{
  "balance_loss": 0.0021,
  "norm": "layernorm",
  "norm_eps": 1e-05,
  "tie_embeddings": true,
  "beta1": 0.93,
  "grad_clip": 1.0
}
Below are experts of layer 2 (counted from 0) of a mixture-of-experts language model. Rows are named router (the router's row for the expert) and show model dimensions 0-255. Each number is 500 + 25 x the weight over its row's rms, rounded and kept within 0 to 999. Numbers have three digits each.
After each expert's rows: "comes after" lists some tokens at least twice as common just before its tokens as in all text. This comes from a sample of Wikipedia text that the model never trained on. Tokens count by the router's weight.

# expert 63
router:464497502494476502526489510519495542559462519489564500496480546500484535521491469502494502474471491504471562480521458505532484495478482461499527484501558517531518545512493487482477514500526487483526455462473511505485491497470507533483488503482473461521485494483493492484436526519486506487491507543481500481503496466499471493489536499503495559516525522491506470506491501474513506502494443496524520508532505504484521504506530526476510503497549491449513484482486470491484554465553511511460524530537507488498495500511458520485485490506487536522471533490507552515474429512534490493509494479484504465512538494531511438497515475490544531470487523513523483470477496483556456516505537522520468514522478496471504472470520508474491461476497483508492458475530491520566470496479509
comes after: "\n\n", " =", ".", ")", "----", ") ="

# expert 22
router:483544459529471544520466508520536494497494528476504464507493526490475534475460498525528541531476544503526508481518529513492542514470525484516543535525502479526466516513482512489472472491531470581451468492468528458487463497484515513493486460478480526496494514498483489494511520458519500516468514543454478472527500494466477480483523476504520534552513498479496482490520477458523481509481519509516488510463526487505519543509509526481507513488528483516516472457472462564480513537525477455470435508498476477513505517514463528497456550513480491508502492489526527482503506476500483504515472488577506493442495495515532513523526489521506482465498518479494458490539490519538480518479512515512532507524491477481505473500509515465497479455479503527506478498468522525503518497532510
comes after: " |", ".", "\n\n", ")", " |  |", "==="

# expert 46
router:527484486494528537494486483533519478437511508489476487473540499493507518504522460495485413500454485517482479498507510491496488526534503494474494440483489487515485527510466545484515492521513494498532523473529476505524548531475531506487487501508505481504509498494530525511488518520540493488469490487534513541490486538458485494486474482488490524493506520538508486506473507503498501491507494524495523482541544509521476480505505444501481462495478497521477563498512512450492482513486494511476521448528466518528504514502480546467500458458474545517541533534522454509497512505523522497484517500500473504569488502454469502499478537515472513511501471493479472514477518522494553492503483474506513523460488466505511464506499502536482548534504492473486524448438522500496560559536487
comes after: " | ", "| ", ", ", " ", "–", "- "

# expert 16
router:525481482491526539493482481533521475447510507488475486466542498489522519507524457492487414504456488517488477496505514495498485528534506493474495436481489485517489529511468546482517495519512492498527521473528476507524546535472533506492482496506504480508508499499532527514484518518550493489468490487531512540489483538460488493481474473490489524494502508535502489514470504505503496490499491519498523477540541512517474480503497445496485474498480498521471563498510509446490481508482493512479514452528465530523508519503482545467500458465477541517542530536518457515497512501521521507486514502501468502570486501453468501498477536514475511515499472500479473513477516527493554488501487476504517522461489466500520465505503500537504549535508495481487531449436513491500555559532489
comes after: " | ", "; ", "| ", " (", "–", " "

# expert 7
router:510504530476532498452547494522516462549529498560459490466510501522497527430508521499482548482502549472480480525490485512506447446505475493521539521550517524484517539513482494499470506470463509477525506526475515524485468494439558511469505493513481492483504499463504530510506454444472485488524483532476493446488495490508513525480485508466512505484478503483472485501507472537507503512510536513502481501476512493498538482506522494484503531491513545529551529511504501562494503468501484472517531500513494502496498477509531485550547509516508547489464497488513544493502504501489516499528509489530492481477516495521506504490495480530509565479498474443510544549496461513520505472535416493476476504527490511525503498493481495488497449499524521505475472507497499511511510518495523
comes after: "\n", "\n\n", "|", " |", " |  | C", " |  | "

# expert 24
router:526483486494528538491482486530521478445511506488476485469538501487508521507521457496490412501453485517485477502504509496496488528537501493477492441479489488517484526510467544485516491519512496501530519474525472507522549534472529506489500497509507483508504500499533528507486519519548507488468491487535514538489480536459484495485475477488487523496502529535505493507477503509504500489499492520494521481539539507519475480503502446500485474496480498525472560496512509444492479512489489514480523442526467529529503521503477549470496458458472546518544529537522456513498511502524515491488512500501471502570488497455466500501474539514470515509502474495480472512475517524497549491503485474508516530461497467507505469509500498537506548534510494472491524447440516497497559559538486
comes after: " | ", " ", "–", " (", ".", "| "

# expert 50
router:520464481516477533496495554537519476559520516497454490450527511486496468504570523495481542545487474508514543499462453514502516488495491436550526518525523475486470480507500519527524503441503530492491502468480527497483525507486532455520512464482525455505529491511499558499499513516472498489527471519501579491493510525529496521490489521505487480540525508520469485496513474505528526476482506520530451529482512495514505526513493524494481475472516501457521533493512530506517480526521508480517474468502489482495494480489495503514532501534498511484555484451516479503443489514456513507511517421459491500488498491493469478496493509533461484481509513479450485535471512465482477504491490501526518510486479542547498487452520498506494518464493490474512481500512488485548484512491509
comes after: "\n", " |", ")", "\n\n", " |  |", " ="

# expert 11
router:470492544455559531512520473495464525494525478505467506467527502502517498479524508514491453517449527468496502493512516483499544483536489449476560484536510518497542527500490517476515500465526518487460512524483499530516501517468514487493498514539469484489471541520516505526528487506494464507497483478522528542481458527481493464463547495525467506532516513511525475477486479465533529486521484542508528481508469488528507443502443455549526488503509490541518516502453519504525490529472490511504461511517469525532462529504517518487487471475461471486503484498469512520542536479540505503524521519512503512529531517456506514509472501467524517500538513543481532544496511473499534450541482477506513473496514474552501503517475468508501509481492525512505489470467498522463519508478519
comes after: "2", "1", ",", " | ", "| ", " ISBN "

# expert 54
router:524481484491524540490482483533520479446515508489476484464538496490501519507524456495486408502451487518487477502505508500498486527532506491474494439478492489516486528530464546484510493524513490496526521470526478506520544534473530508490494493505505482503505497496530525510485516517547501492472492488535513539487489537459486495484475477485494521497503520531507491504475499505504499490497493518495525481541540507521474479503506444500483463494481495524463560496511512449492476510483492508481519447525468524525509515503485548468498458457474542518546532535519456510500509502521521493487513501501470500568487489452467503498474533511477509510498469494482469514480516525495551491500483477509517534461496462503514469503499500535504552534505494478484530450439507495498554560540486
comes after: " | ", "2", ".", "1", "–", "| "

# expert 25
router:486530511473506507529502528439528483472537480510492480509496496474506496493496466497563480484455511478495479498515451446488513513502558529459500427477445461543512476511492473498530481490529481522470499484514442503505513558510485520512499525487527503525485493542525502494494506520537520512499513467545513517525446523530530499496461496462516493501522485495544477498499523480499503471492471487517545493524520558536528527510540490493509502493538476444478458462495516449477487510484480514469538514462512514535484514490492481470475496504485522482509520532510463477518513480480504492488499519513503488537491500482480526480512527452517481462511467534505556513512512525446515518488562521503520511502500487507496518508450493502474552480521533511497501528508499485463493505493506
comes after: "\n\n", "\n", " A", " C", " M", " S"

# expert 5
router:551554494510530486502465479484506482472495506523507475539510475476517523477475503478501511536500483503537504555507481461489540501472528466486510504515498467530491465486483494514515487468504479528440513479531517510470495498502525499479511471534531547478525514527504505500546509502526502487545482469511472487503521513451482497511538493481537451539492484491555501532510524517505491498500552533475505465492527514520512512505492515506539516509494510482484485499526479527483455502483465505465503507459485496504504510543491556495508518510490459471511486496505484513523527450498464490512512474575471475492479495483483497477510545524497483488517459550437486436452492489526486538477515536516476504492513479511474457508465485474499452486485519496479567480484504495441483500476503
comes after: "\n", " |", ")", "0", " |  |", "3"

# expert 14
router:526479486490525544493481489533519475446510508495474485468541500492514515505523455496487414502452484516484480505505511493496491526540504489475492438482485489517484529497465547484511495522511495499529519470526477507521545536473529508490486495504505484511503498497533528511486517521547496488469493486532512540487479538460487494483471480488490524496502520535508491504474502504510499488492493521497520480535542508520474478504496445500484472500480500523471561496512511448490480510485496515479525449527466523524502514505482549469497455458480544521541526538519456513502508500516520494482510500500470505567485501454468499502474539512474510512497471494483472516475515525493552489501482476508514531461495464502511466507500500539491549534506497468488528448439507491498558560535487
comes after: " | ", ", ", "| ", "–", " ", " ("

# expert 19
router:521482486491527538485482486532522477442510509489476487468541500487497517506523458492491413500452483518483477497505513496497487528537506492471495440480489487516484529492468542486515490518515493493530519473528475506519544535473535504490470496509506482504508494496532526507485518517546524490466491485536513540487484538458485492484479476486486521492503520531508489508475502506501501489490490521496524480532539507519479475502498446499483464488480500525468559495514511446491481509484488512477515450531468524529507519502484545467504456457475540512538532540522459509499509506522515485484514502501473500570487503454465501497478535512474516512500477493481470516479517524495550490498483474502511529461483463502516462504499501531498549534506493485484527447441506488499555560537485
comes after: " | ", "; ", " ", ": ", "| ", "% | "

# expert 59
router:524481484492524540498480481531521477440513508490475484469539495489507518506523458493488411504453484515485479504504511492499491527536502489476495437478490487515481528502467545484517492521513493501524518473527473504521545531474531507491484494511504481510504496496531528511482516520544506488467492486535512538489483539461484494484475477486489526493503522532505488501475502506507502488484493518493518481531543508519472477505497447500483464494481496523476561497511511449486480510484494513479522451528466524525503517503480549468501454461474546520542529534520455511501509503522519494486522497501473501568490484449469498501473538513473509508502469495482469516472514524494551484496481478504518518463487464503521468501502502537495551533507495478484529449438516492495560556532486
comes after: ", ", " in ", "–", " | ", " ", " ("

# expert 41
router:517502510494516451531503505495499540471461473528529526494527496490545495499459517459489549489535509483537542504488486487500507477495486471477512536532494523533456468495483492484491488474460530501474507465505482543532488539482503516529492473487485492485529492495483530512501538536518495507545478466513510474490530524491523478485502496460473497524495498517482478516516517490518505506509543498506503476498515563559539445462530523522468492490529503465460511499497512504474486527488508503447532496454558508448479514498471484466520466541466465474524503488505496529460499482550529504489513484480489523500447492540517502500544496471504486454502443491507516454514501512532527524494518537504485515490504481541488524463478512479514468492497475477515491529559514460509460530533507
comes after: "\n", "0", "3", "4", "6", "5"

# expert 62
router:477485460469521521515508540494533479509503540515493487531507523514488481531499480490530492527460468510498482526486500520524470476500504473498448498528501498478441476505481443502520499497497516515535455445491522505496508489523444476522517529519520471528504481487532520508463475551481509483479498486524502485492511529517498528469517447523499523475543502505464525545490523469520470499492507480500520447501504531498524538499481546532533487491493470518495499495484482502525494502535469524487502488479481486467539488514507510457508556508491504493511536473498526493486477495524469486482488510532457551498503512511484512546469485505455458475510491502472518491559522490465449491483531524510529503534501488502504509523455568469508456488454509508504545501527484532432478494450521
comes after: "\n", "\n\n", ").", "\" and", "\",", "- Genus"